From a checkpoint of a small mixture-of-experts model trained on Wikipedia.
Size: 10 layers, width 128.
Experts: 256 experts in each of 9 layers, 32 GeGLU neurons an expert, 4 picks a token, a softmax router, a shared expert of 64 neurons.
Below are experts of layer 4 (counted from 0) of a mixture-of-experts language model. Rows are named router (the router's row for the expert), gate (a neuron's input weights, with its number), up (a neuron's input weights, with its number), down (a neuron's output weights, with its number) and show model dimensions 0-127. Each number is 200 + 20 x the weight over its row's rms, rounded and kept within 0 to 999.
After each expert's rows: "raises" lists some tokens whose logits its average output raises strongly, later layers aside; "comes after" lists some tokens at least twice as common just before its tokens as in all text. This comes from a sample of Wikipedia text that the model never trained on. Tokens count by the router's weight.

# expert 61
router,222,182,210,198,211,206,215,211,191,205,216,212,216,217,230,183,240,207,191,164,176,198,205,212,187,218,221,185,178,186,215,173,216,179,167,215,223,194,227,218,225,197,165,163,212,185,224,207,184,178,196,218,218,198,166,218,171,212,211,233,218,221,186,180,205,199,227,233,236,177,213,211,196,192,194,197,224,197,204,211,223,234,184,230,187,163,222,231,171,163,197,191,199,235,189,195,164,192,226,208,174,233,205,174,175,233,229,186,215,207,172,174,183,181,186,225,217,179,219,219,202,215,208,193,195,202,191,208
gate7,181,226,200,187,222,203,225,211,200,195,161,202,172,196,199,243,178,201,204,234,181,190,203,160,226,206,185,199,224,248,196,194,193,247,241,202,221,189,165,215,212,214,220,254,193,213,195,186,193,212,204,198,197,208,212,186,185,188,191,176,178,188,221,190,220,177,184,195,180,189,199,180,204,185,220,205,204,231,213,204,205,183,224,161,213,230,180,163,211,242,204,205,209,143,190,200,245,207,199,210,203,179,210,219,187,210,179,169,203,197,213,214,231,189,177,231,211,189,194,192,203,191,197,215,189,200,210,168
up7,221,234,212,219,196,206,195,195,190,177,236,191,202,171,189,213,151,199,194,194,196,191,209,224,193,188,193,215,214,187,210,183,186,219,190,236,143,186,209,211,164,186,225,181,213,196,179,204,202,213,191,216,208,165,214,192,248,188,199,208,199,158,193,169,229,173,208,194,196,194,222,213,193,235,182,171,172,184,164,211,201,191,232,229,186,234,192,219,207,185,179,198,224,215,200,176,199,198,207,211,208,204,157,179,202,193,176,188,160,260,196,184,196,221,213,181,218,180,224,186,194,179,215,192,190,194,209,200
down7,200,179,212,225,231,194,172,208,218,200,157,198,189,220,202,200,192,187,197,197,206,210,174,183,225,203,209,242,200,218,176,190,174,171,203,164,156,223,177,212,201,184,187,188,209,161,191,223,245,214,222,231,182,212,249,184,214,226,212,212,225,208,201,221,191,163,227,227,193,187,206,179,202,189,188,189,224,197,193,212,195,187,179,250,223,154,194,201,191,209,221,215,189,217,216,199,165,193,209,227,194,213,207,217,215,227,230,215,222,209,192,207,183,189,211,176,159,200,193,197,190,173,190,195,162,205,207,211
raises: "wer", "bie", "eb", "fa", "w", "uh"
comes after: "  ", " 0", ")", "%", "\n ", "0"

# expert 99
router,229,182,206,188,220,209,217,209,199,214,215,214,214,219,229,174,232,208,181,169,180,185,202,206,186,213,218,188,187,190,214,174,201,174,177,207,223,198,229,221,219,205,167,166,221,186,230,202,179,177,200,221,224,200,166,215,167,226,210,236,217,225,197,184,202,205,223,235,235,179,210,206,193,191,197,193,227,197,203,212,220,234,196,226,182,163,222,232,178,166,196,193,195,231,188,195,166,186,222,210,169,234,212,165,172,230,227,189,216,208,172,179,179,184,194,220,213,177,207,218,204,220,204,177,200,214,180,209
gate0,195,200,194,187,228,211,204,163,198,229,186,208,228,203,196,211,172,196,207,264,235,200,205,208,234,166,184,197,199,177,171,206,185,210,184,222,174,182,164,212,191,183,231,216,194,197,196,197,220,196,254,169,154,177,233,186,221,203,219,187,198,210,167,193,219,181,204,216,208,226,187,203,200,199,209,201,167,182,192,216,173,186,186,201,205,245,196,204,177,228,184,185,201,153,210,214,221,203,233,218,200,190,205,206,206,191,181,216,177,188,195,203,216,221,165,191,223,202,212,200,199,165,210,174,197,184,208,167
up0,201,187,165,183,176,200,197,223,170,174,210,193,207,209,220,203,198,157,194,150,173,187,212,210,191,183,199,185,199,193,189,216,211,203,222,201,208,229,180,184,188,206,206,237,205,191,195,183,239,194,220,197,218,183,205,154,222,200,203,207,191,181,223,212,201,177,239,193,171,189,225,241,186,225,216,180,262,193,174,222,204,213,175,166,197,217,192,203,194,226,209,196,207,195,191,181,160,214,171,239,156,221,182,199,171,190,197,176,195,231,237,210,187,230,215,209,195,218,210,189,190,206,199,201,180,202,203,203
down0,197,220,204,244,201,222,234,178,200,210,201,177,155,176,204,206,203,219,211,204,224,208,221,200,203,214,219,207,200,220,189,221,198,206,211,166,167,221,220,226,187,197,227,199,190,193,203,211,205,231,207,185,190,197,209,176,229,213,213,219,182,218,205,189,188,209,176,142,211,214,198,205,195,192,215,176,241,223,186,256,196,177,156,171,167,190,196,204,168,211,214,181,178,152,200,211,227,206,181,187,176,198,236,191,200,219,208,198,222,192,216,187,149,170,191,201,228,187,216,193,177,188,208,193,213,202,210,187
raises: "bs", "ls", "ks", "igh", " batt"
comes after: " |", ",", ":", "-", "|", " and"

# expert 46
router,229,189,227,204,194,204,228,228,182,207,207,199,211,219,220,198,243,202,190,168,191,199,205,209,185,206,220,178,187,170,222,179,203,197,181,206,229,214,233,208,216,204,168,167,204,175,203,214,186,178,205,221,202,182,162,202,188,204,205,239,222,221,178,204,218,199,228,202,236,178,232,192,200,191,177,196,231,205,190,221,231,229,188,232,178,162,220,235,186,162,192,169,198,230,185,178,168,194,207,201,188,224,196,180,171,220,230,178,206,200,174,177,168,210,184,235,213,177,209,206,206,232,185,195,195,197,198,226
gate3,234,196,216,180,215,206,187,218,249,196,228,176,223,200,169,213,198,187,197,195,203,168,202,180,224,187,181,199,210,219,197,172,190,190,218,219,151,217,154,201,162,186,195,192,219,199,202,203,198,180,232,230,207,221,190,188,200,223,211,225,167,211,217,203,185,187,194,207,220,236,176,224,204,171,206,195,230,184,217,211,182,182,198,166,181,226,176,176,209,222,203,203,213,159,211,215,183,202,160,202,224,181,213,218,180,178,184,226,213,229,192,233,218,213,189,165,175,192,218,197,199,204,215,174,220,201,221,230
up3,152,199,159,207,199,218,219,200,171,244,178,187,163,212,230,191,184,214,191,215,191,201,185,210,226,226,220,185,190,181,200,227,208,190,206,176,214,187,232,161,197,208,200,173,186,186,206,192,173,213,192,201,237,212,206,230,194,203,208,152,212,214,178,192,223,218,197,174,201,194,211,177,209,217,185,172,165,222,185,192,185,200,226,202,163,206,244,220,189,222,211,225,217,231,213,199,232,171,189,193,167,200,192,207,203,216,204,180,184,161,206,162,194,182,240,204,212,209,184,194,199,197,196,230,202,212,174,184
down3,194,228,190,228,197,178,192,215,230,211,164,183,204,198,191,228,186,175,210,233,208,201,225,164,139,175,209,203,168,221,205,205,218,183,211,178,227,224,196,216,176,182,226,203,207,253,193,184,187,201,189,191,181,207,173,209,205,208,210,207,177,200,180,218,233,221,210,198,216,207,195,199,220,210,210,228,198,198,189,224,222,235,199,186,174,227,205,167,209,191,226,208,195,165,196,223,225,209,174,200,176,208,222,232,198,196,187,225,208,196,200,204,168,200,184,197,205,180,180,146,167,205,181,162,196,218,175,183
raises: "gg", "ila", "rab", "ian", "lad", "bal"
comes after: " 0", " —", " 1", " 2", "%", "0"

# expert 54
router,230,181,218,195,219,201,215,211,191,216,212,216,209,215,231,179,235,206,182,166,180,191,205,206,192,215,221,184,184,184,208,177,203,184,173,210,231,192,231,222,225,200,164,164,216,185,226,211,188,179,199,219,218,198,164,211,171,217,208,235,216,220,190,180,208,196,224,240,237,175,211,201,200,193,199,206,221,194,209,214,216,232,185,232,187,163,222,230,168,164,200,189,198,234,185,192,166,184,223,204,172,234,209,181,177,233,234,181,210,210,174,174,180,185,191,217,216,180,213,219,207,218,208,192,194,206,184,208
gate12,182,232,192,194,223,182,195,190,166,206,202,211,190,210,198,214,158,216,237,231,212,226,218,227,192,155,218,211,209,212,207,232,187,173,198,194,193,186,203,165,231,209,217,200,205,206,172,176,207,213,213,192,225,201,210,171,216,220,201,209,239,190,202,197,156,193,228,232,166,189,200,247,166,231,219,205,181,207,183,197,201,224,169,202,211,217,168,181,207,202,210,241,228,167,188,226,238,191,183,190,165,192,196,178,188,195,187,186,205,184,207,200,222,180,188,199,184,168,199,236,213,192,209,203,182,187,197,212
up12,195,234,209,225,236,202,223,181,169,196,230,202,181,219,221,242,176,184,201,219,214,229,223,231,200,182,191,206,217,204,219,227,192,183,171,210,205,164,211,172,215,236,205,181,193,199,192,210,227,179,239,198,188,180,201,201,237,210,194,218,230,177,217,201,154,186,212,188,177,162,208,214,174,209,212,190,185,219,175,194,213,191,150,183,187,170,172,200,176,204,215,219,210,179,168,197,217,192,188,204,185,216,172,209,221,208,205,157,209,228,203,180,202,194,198,196,204,160,211,226,202,210,197,210,193,172,180,219
down12,197,209,219,235,205,197,187,226,185,193,193,193,219,205,220,197,202,216,229,211,215,186,187,184,206,179,216,255,177,180,228,208,192,222,205,213,201,199,192,217,203,185,200,217,209,204,178,197,204,158,218,180,185,161,199,233,239,201,232,160,168,193,180,189,224,174,199,217,179,231,197,185,213,220,213,231,171,139,220,198,158,204,195,198,224,183,202,185,185,223,191,215,215,213,231,209,199,182,215,228,201,198,193,192,237,211,194,188,188,233,195,175,194,224,149,199,185,198,184,207,199,164,175,211,186,208,197,187
raises: "ater", "il", "oor", "uth"
comes after: ".", ",", "a", "i", "o", "e"

# expert 17
router,231,205,209,159,192,167,187,175,185,229,188,201,218,209,181,225,189,166,183,172,228,198,219,212,194,182,230,184,177,201,181,199,183,176,180,222,193,200,215,198,228,217,185,185,215,158,218,181,216,195,212,196,221,202,185,206,191,179,198,215,178,227,200,169,211,188,200,207,222,229,155,180,233,233,177,186,180,215,165,213,201,243,206,202,190,179,216,239,177,193,233,207,201,207,212,214,186,207,169,194,192,229,234,205,204,166,222,196,220,185,231,180,211,194,199,229,225,172,202,188,180,169,189,191,186,203,230,199
gate4,189,173,197,227,198,230,222,200,190,199,199,220,191,216,167,178,195,220,167,191,194,204,239,198,209,198,208,169,178,166,205,185,239,177,206,187,183,184,245,191,206,198,201,206,217,187,210,197,174,188,153,172,201,186,211,195,243,181,193,197,189,209,217,173,198,165,165,198,189,210,183,225,183,200,189,214,186,198,173,229,250,212,199,161,203,223,238,247,217,224,226,220,198,219,210,198,234,214,208,193,203,203,195,217,197,182,172,186,205,211,225,203,217,203,240,218,198,177,191,205,201,212,172,176,174,186,212,215
up4,219,167,201,194,212,198,230,187,156,184,197,178,172,201,181,198,222,179,207,190,201,221,201,187,215,183,215,225,158,200,195,177,203,208,214,185,185,227,189,184,168,203,216,140,209,211,176,224,195,182,176,169,204,188,174,216,197,205,190,168,189,168,160,182,219,185,152,227,185,224,241,207,214,193,200,203,160,227,213,193,227,194,194,195,229,208,198,231,203,193,205,227,203,224,178,206,204,225,196,249,197,211,230,220,199,193,178,222,208,214,196,209,229,224,200,214,222,206,182,219,184,199,207,180,187,229,203,193
down4,216,187,220,169,178,207,200,207,198,189,185,194,192,210,179,168,222,190,157,213,180,157,220,233,213,216,259,213,204,181,196,195,202,222,205,154,233,202,188,232,219,201,211,197,159,214,183,204,193,216,209,214,219,211,215,223,218,221,187,172,205,186,204,218,194,175,218,222,189,245,243,248,209,165,200,182,217,174,231,187,206,215,171,192,175,203,212,233,214,216,216,176,198,199,189,197,177,194,185,175,203,182,194,158,208,210,199,201,171,163,201,198,202,189,174,195,209,202,210,174,193,201,207,221,194,200,194,179
raises: "b", "bs", "m", "de", "ps", "at"
comes after: " a", " p", " the", " t", " res", " b"

# expert 114
router,208,153,197,180,201,193,193,236,201,199,178,227,224,194,212,175,179,177,204,184,217,209,202,220,211,195,173,166,213,178,173,175,250,178,194,175,222,243,225,239,215,216,195,184,228,176,214,192,184,231,171,214,213,224,192,187,165,224,235,213,210,194,201,180,200,189,178,208,210,199,194,179,201,213,208,192,203,203,171,179,170,230,200,211,193,179,207,189,164,206,221,221,190,229,208,180,169,189,234,212,191,222,188,214,170,237,204,229,208,182,203,166,201,196,222,220,205,206,197,173,179,186,220,210,200,222,221,189
gate0,184,198,220,164,208,208,207,208,194,240,211,207,213,187,190,194,161,187,210,231,183,217,240,217,226,158,197,182,214,204,199,208,216,187,209,167,196,201,202,175,197,184,176,213,183,170,189,223,207,192,224,222,207,170,211,200,201,210,184,183,160,216,202,183,208,206,204,190,180,216,201,224,210,240,214,181,198,161,192,197,222,210,204,182,184,250,220,182,188,240,196,206,209,240,247,189,183,183,217,185,184,201,170,216,208,185,235,211,154,174,185,220,194,190,234,214,190,166,186,232,176,209,199,210,219,195,187,191
up0,193,199,219,210,206,178,246,234,199,177,229,174,230,175,203,185,186,182,193,216,184,214,182,205,185,178,181,195,210,219,223,186,211,173,181,173,180,179,197,184,210,185,168,215,199,191,200,215,197,212,192,187,211,222,197,172,199,195,172,198,193,189,170,183,185,196,210,175,197,234,210,239,249,239,219,157,224,171,180,194,196,182,214,219,187,236,189,199,232,208,218,190,209,226,163,171,207,207,207,199,204,203,191,224,221,203,216,201,183,187,159,184,203,160,227,216,206,177,203,199,202,227,252,209,223,212,208,219
down0,202,218,148,210,197,207,240,177,232,191,231,175,173,231,188,202,159,210,178,209,220,215,204,206,180,218,202,223,202,179,187,184,204,198,204,247,239,175,204,208,205,215,203,215,207,194,172,218,200,194,217,206,198,197,181,181,181,196,171,178,224,243,193,217,247,199,202,213,192,254,198,208,204,199,189,206,198,230,219,196,173,196,183,160,218,177,182,212,165,174,219,212,216,224,212,183,187,195,198,170,189,184,170,189,193,178,224,220,211,196,180,204,227,205,203,202,176,201,149,197,203,214,202,189,203,189,185,229
raises: "s", "eer", " |", "tt", "ard", " conducted"
comes after: "A", " C", " A", "C", "B", "R"

# expert 212
router,231,184,219,187,214,209,211,212,193,200,216,212,210,218,231,181,231,206,182,167,175,199,199,208,188,216,214,187,181,188,210,182,210,184,170,214,228,197,231,219,227,198,163,166,214,179,228,207,180,175,197,217,218,195,166,205,173,213,209,237,216,222,191,179,211,191,222,234,237,180,210,202,198,197,194,193,217,194,212,213,216,230,189,233,182,163,224,231,168,164,205,188,198,234,190,187,165,187,226,209,173,237,206,180,171,225,230,182,204,211,174,170,177,182,194,224,214,176,215,215,202,221,214,193,189,208,183,213
gate0,221,207,205,199,202,219,199,189,185,198,197,191,214,186,167,217,164,192,221,189,230,226,218,198,186,177,195,219,187,198,221,177,157,222,234,209,187,184,201,196,210,195,250,232,173,218,207,203,207,195,208,203,217,183,223,230,211,180,203,176,226,203,186,186,176,184,165,214,170,183,194,195,226,214,170,221,169,186,228,215,189,203,192,210,190,242,192,215,200,230,200,181,186,177,231,183,240,193,182,186,216,198,197,200,212,213,193,240,184,181,203,218,196,219,176,239,159,195,216,195,185,238,206,190,213,216,205,143
up0,186,200,179,190,206,220,240,202,233,168,184,242,219,221,190,171,183,189,221,223,158,186,203,221,218,197,205,225,196,199,182,206,218,194,188,210,151,231,203,193,194,217,152,166,229,194,205,195,169,219,206,200,200,226,217,170,232,202,174,212,178,222,210,198,210,212,187,187,193,225,205,204,190,174,242,175,175,138,184,232,195,217,187,188,192,211,225,184,201,203,184,202,207,184,224,211,199,203,197,219,184,195,158,217,164,199,190,173,231,216,215,201,201,190,223,208,197,197,224,191,203,184,217,196,186,214,185,224
down0,197,243,208,179,150,243,228,185,199,189,189,205,180,179,158,206,221,206,186,195,197,200,174,211,216,213,208,179,190,186,172,212,216,208,230,166,177,185,204,174,215,191,184,184,180,196,198,207,192,163,199,217,214,235,180,205,211,210,172,198,206,196,219,185,251,181,182,225,232,202,208,178,197,183,193,171,203,220,163,203,187,179,198,185,234,220,198,190,212,222,239,175,213,189,179,182,228,166,206,195,208,194,208,223,185,217,213,214,199,197,215,199,155,185,194,216,198,184,194,246,216,221,184,229,196,234,197,196
raises: "craft", "eri", "dis", "mann", "ović", "fer"
comes after: " |", ",", "|", ".", ":", " is"

# expert 0
router,189,194,207,202,200,210,214,168,173,228,180,196,192,184,212,235,206,180,190,179,195,180,198,219,194,216,226,217,181,183,221,196,174,217,201,169,211,204,209,176,162,203,212,182,208,231,165,196,213,162,206,226,178,172,189,180,210,165,217,167,225,228,193,213,172,190,222,199,192,173,175,230,168,198,196,185,229,183,179,196,231,189,231,221,238,194,198,216,213,222,234,225,197,204,220,209,200,203,201,234,173,185,219,219,175,221,203,185,204,224,173,185,193,220,175,190,189,180,225,188,181,197,215,244,212,233,199,169
gate4,199,203,216,193,161,167,183,196,194,224,201,210,228,205,203,214,213,209,239,201,167,176,244,189,225,214,188,193,188,214,201,228,205,220,168,170,206,196,220,187,192,197,209,220,215,196,214,164,238,184,208,206,212,201,198,213,161,230,212,219,162,182,204,182,174,177,177,184,202,211,190,149,198,222,197,193,177,208,197,169,176,197,186,219,185,209,170,201,195,173,214,204,193,195,211,187,176,214,199,193,166,232,179,255,211,168,204,228,198,209,197,206,185,213,148,204,199,166,213,204,214,201,194,200,199,182,187,244
up4,190,191,219,203,188,189,201,210,170,253,197,186,230,220,185,189,195,227,242,190,157,181,261,169,229,192,220,191,187,196,205,214,210,206,168,182,197,210,217,215,183,192,212,220,189,208,181,197,223,182,201,224,217,189,202,225,173,236,190,240,164,196,205,197,180,189,180,175,211,201,181,162,188,211,189,188,182,189,186,166,188,184,197,216,193,199,175,204,198,161,216,192,181,205,208,196,172,222,206,193,156,220,191,232,211,170,206,207,200,193,193,199,185,204,161,223,221,191,200,230,228,187,203,212,197,214,181,240
down4,186,204,210,179,185,183,223,196,174,238,215,201,181,215,210,173,176,208,220,187,193,201,238,186,237,196,183,221,186,186,205,182,204,190,160,221,215,233,192,209,174,214,220,222,165,226,187,177,188,199,198,192,217,210,181,178,193,216,212,231,209,190,158,225,181,204,174,201,212,191,207,181,222,190,206,218,210,204,205,141,161,167,217,209,203,212,231,203,207,194,183,192,152,169,230,214,213,177,210,198,185,261,228,205,193,190,203,188,213,202,209,165,210,208,215,205,225,212,205,195,207,221,211,165,215,205,176,196
raises: "\n", "\n\n", "  "
comes after: " 0", ")", "%", " 1", " 2", "1"

# expert 135
router,227,177,218,188,209,211,206,218,181,213,221,214,203,223,235,182,231,214,186,169,178,188,196,210,192,216,213,182,175,189,202,186,203,174,176,209,220,200,230,216,225,210,168,166,222,176,218,204,189,178,188,224,223,197,163,213,169,221,211,237,216,222,196,183,203,199,226,236,235,176,210,201,186,188,198,194,213,203,207,202,223,232,190,231,196,164,220,234,167,163,200,189,201,231,182,187,167,193,223,204,171,233,212,177,174,237,226,185,213,214,172,176,192,177,193,217,219,177,213,209,211,221,214,192,194,212,180,211
gate0,166,191,223,219,220,190,180,203,204,182,164,194,186,207,243,193,189,188,208,198,211,232,191,204,180,207,242,206,219,188,189,216,200,200,209,177,184,207,207,195,176,215,243,220,188,254,192,201,237,206,200,199,199,184,209,178,193,187,176,180,211,213,172,186,221,222,200,210,187,178,191,201,187,230,225,205,194,187,241,195,213,200,173,143,227,206,202,189,207,174,238,223,195,187,184,223,197,222,196,211,178,173,201,219,200,205,209,227,163,205,191,218,225,166,207,223,199,206,194,211,182,175,185,231,194,208,175,142
up0,185,182,203,199,197,217,159,208,177,209,203,230,227,201,219,230,205,199,178,205,199,186,188,200,184,195,227,171,206,213,204,192,178,197,188,172,196,220,209,223,182,218,248,200,179,238,221,206,191,172,177,202,199,196,186,206,168,207,191,183,150,165,210,191,175,214,198,225,192,228,207,224,210,161,229,185,188,216,213,203,232,236,210,191,209,190,216,221,215,184,207,225,201,196,242,204,222,195,209,210,179,158,229,198,222,226,186,186,181,172,227,198,203,201,172,227,229,205,217,185,183,198,225,210,165,230,159,207
down0,216,185,201,170,214,218,191,195,201,175,219,188,203,174,205,189,219,223,198,200,181,217,206,211,211,216,178,179,169,192,213,192,233,201,205,198,203,228,231,177,181,207,176,167,193,225,237,202,200,177,209,156,234,179,215,212,180,213,190,216,217,196,229,178,190,253,177,180,207,161,200,233,211,163,195,202,192,160,187,220,204,219,204,189,214,182,192,210,225,175,159,223,205,217,184,186,245,175,249,200,235,218,198,198,221,206,218,206,213,218,198,222,194,169,198,173,202,174,177,209,219,211,199,186,198,193,184,182
raises: "ather", "ady", "mon"
comes after: " |", ",", ":", " of", " John", "a"

# expert 90
router,224,184,207,192,216,208,210,203,198,203,216,212,216,209,231,179,226,205,191,161,177,188,196,203,188,214,224,191,179,194,208,175,203,174,175,211,227,201,229,226,225,193,169,163,220,177,228,211,175,176,191,222,222,189,167,219,174,223,213,231,221,221,182,181,215,200,226,233,236,182,210,204,198,199,191,193,217,196,199,208,217,234,190,235,187,163,218,228,165,165,195,189,212,234,189,190,165,187,223,214,169,234,206,181,170,225,225,189,205,206,174,169,182,180,193,229,217,179,212,211,204,220,215,204,191,202,185,216
gate0,218,205,199,211,191,209,171,195,178,202,194,216,191,189,164,213,227,210,214,211,183,185,180,188,225,212,171,205,241,254,191,210,195,172,193,194,226,214,190,197,194,207,198,191,212,184,194,206,200,230,192,173,197,202,220,209,207,190,219,181,133,194,216,179,205,151,171,199,217,203,186,169,199,193,203,207,196,195,230,206,229,202,212,185,199,211,203,227,239,192,193,166,199,195,210,162,177,208,185,205,237,196,237,258,221,241,157,192,217,196,188,199,226,207,217,192,166,197,217,220,186,212,215,195,224,211,208,209
up0,229,206,181,166,202,224,205,197,172,226,195,172,189,199,239,194,205,179,224,221,214,176,202,210,230,195,201,177,228,210,195,217,210,199,209,215,201,209,207,198,206,229,201,233,245,198,181,198,183,190,225,203,185,213,165,173,132,188,221,179,186,182,176,181,212,204,191,234,222,207,176,175,215,188,188,180,203,170,214,202,177,175,166,179,214,196,212,212,189,223,216,191,196,191,204,221,202,201,207,194,176,184,220,243,187,232,163,222,209,152,173,183,215,199,189,170,220,196,209,201,196,226,194,201,214,223,183,173
down0,195,177,196,223,172,199,206,183,196,203,193,181,184,186,179,190,249,221,201,199,199,213,211,238,217,214,178,225,193,219,137,217,200,172,194,208,223,193,214,235,202,211,204,191,197,161,197,208,235,236,223,189,200,196,218,170,247,173,178,214,191,197,204,226,225,225,214,200,212,175,189,197,203,187,211,152,215,214,178,200,188,184,197,223,181,198,196,218,214,196,188,189,198,194,205,179,228,212,182,165,203,187,216,186,190,199,227,195,171,174,221,218,215,196,201,218,206,178,212,160,186,165,189,226,164,210,244,187
raises: " Stadium", " Records", " Are"
comes after: " |", ":", ";", " (", "|", " of"

# expert 219
router,224,186,214,191,215,203,213,213,195,211,207,216,212,217,231,183,229,208,189,164,178,187,203,217,189,214,223,184,181,186,205,183,210,183,169,214,220,191,231,219,229,202,164,166,213,177,226,210,179,178,198,219,215,198,167,209,175,209,205,238,215,221,197,182,206,196,224,230,238,173,219,206,197,193,193,195,224,196,205,208,220,230,193,231,192,162,220,233,172,159,199,188,202,234,179,192,165,187,220,208,175,236,204,176,176,232,231,188,209,204,169,173,181,177,188,228,218,176,210,221,216,220,208,191,189,207,183,212
gate0,211,207,215,209,179,193,196,223,205,170,212,200,206,182,228,216,181,228,182,227,229,173,208,213,163,181,250,183,198,212,190,196,200,193,244,184,206,164,164,182,239,180,229,218,205,217,210,189,193,214,197,211,200,215,178,190,213,174,187,225,177,209,204,218,189,199,235,184,196,202,176,183,228,209,224,176,209,156,173,201,204,180,252,199,210,230,185,191,203,193,196,188,194,162,198,191,224,248,222,179,204,194,218,177,197,200,170,215,233,211,186,203,224,216,198,237,235,198,193,228,185,192,218,205,198,206,207,195
up0,209,231,188,179,207,192,226,184,218,200,200,197,178,166,209,204,221,206,221,228,200,219,202,212,215,192,177,194,206,213,180,202,195,207,220,148,193,185,200,199,217,205,198,228,196,231,215,215,190,154,182,183,200,184,212,194,240,192,180,199,206,187,176,183,218,240,189,199,191,222,200,162,174,220,232,214,231,145,198,181,193,197,207,235,240,209,202,189,176,173,153,207,223,189,199,169,223,230,204,170,208,165,193,222,183,171,197,228,195,202,200,190,183,186,189,209,231,191,212,228,203,187,190,188,192,154,197,202
down0,215,208,207,154,185,196,201,229,213,197,213,228,200,215,191,186,182,204,213,167,217,210,192,168,175,217,184,177,179,201,246,226,160,179,178,225,200,177,202,216,190,235,187,185,178,209,201,184,175,223,176,193,164,191,204,202,196,201,203,219,194,184,239,201,231,201,197,196,212,224,217,196,234,220,170,195,167,217,179,204,244,180,207,217,200,190,190,163,211,233,199,181,214,208,193,217,200,176,203,185,213,211,241,190,198,246,198,176,172,211,190,214,212,218,187,206,249,193,227,176,190,222,186,175,223,208,186,194
raises: "ire", " Site", "ille", "ize", "ires", "ite"
comes after: " of", " with", " as", " is", " by", " to"

# expert 35
router,206,190,208,188,206,233,186,227,172,200,216,206,217,200,214,168,193,172,186,177,179,202,202,180,205,229,187,210,167,202,208,209,209,168,181,197,217,229,224,200,199,205,171,172,234,191,199,232,198,187,218,238,222,195,194,214,215,226,169,228,200,222,197,218,223,187,228,204,227,221,214,211,182,203,174,189,216,213,155,198,200,201,193,228,208,181,195,225,168,173,165,229,223,230,207,169,172,182,197,233,165,219,200,191,179,241,194,179,217,179,206,178,187,176,173,195,217,181,181,218,227,206,200,161,196,205,176,200
gate4,238,232,202,173,212,178,187,213,206,196,183,176,200,209,212,227,195,174,227,218,158,211,201,204,189,210,214,201,229,219,227,221,183,166,231,229,218,204,193,203,230,178,219,203,186,234,218,181,233,205,200,208,233,205,186,230,205,195,171,188,199,165,205,204,169,193,198,199,204,203,169,201,204,223,202,201,209,193,202,162,194,172,203,226,166,192,193,187,163,205,212,224,212,175,251,166,185,187,217,216,217,197,189,176,201,213,160,198,235,164,183,192,207,186,195,175,181,192,243,195,192,225,216,190,178,212,186,183
up4,173,187,204,180,222,213,189,187,195,171,227,198,211,204,214,201,185,167,199,205,198,205,212,186,206,232,226,206,197,210,185,152,192,207,195,193,186,191,211,192,170,227,161,213,216,199,171,221,172,187,190,166,172,198,181,163,200,211,217,182,225,209,200,200,245,177,219,190,216,209,232,195,247,188,215,238,251,200,196,202,182,202,201,178,195,164,212,193,224,227,187,191,182,224,176,208,201,196,225,200,214,180,216,200,222,166,234,201,208,198,200,202,183,218,189,211,196,218,202,138,189,170,197,216,236,195,212,222
down4,184,225,166,183,183,213,179,189,181,194,170,231,207,226,259,209,227,217,196,237,193,217,217,156,218,232,182,187,247,228,200,182,192,214,201,179,164,210,182,218,229,199,160,207,169,181,225,183,203,231,213,205,176,215,181,185,178,199,185,189,188,222,225,229,173,196,201,208,222,199,200,190,203,202,201,198,238,215,181,160,203,207,214,169,212,202,220,220,180,186,204,198,217,191,208,209,202,214,205,171,188,207,222,197,191,194,193,182,179,220,203,176,220,202,203,202,173,208,213,210,232,185,213,155,193,178,188,175
raises: "yard", "stone", "-", ",", "house", " –"
comes after: " the", " a", " his", "s", " and", " first"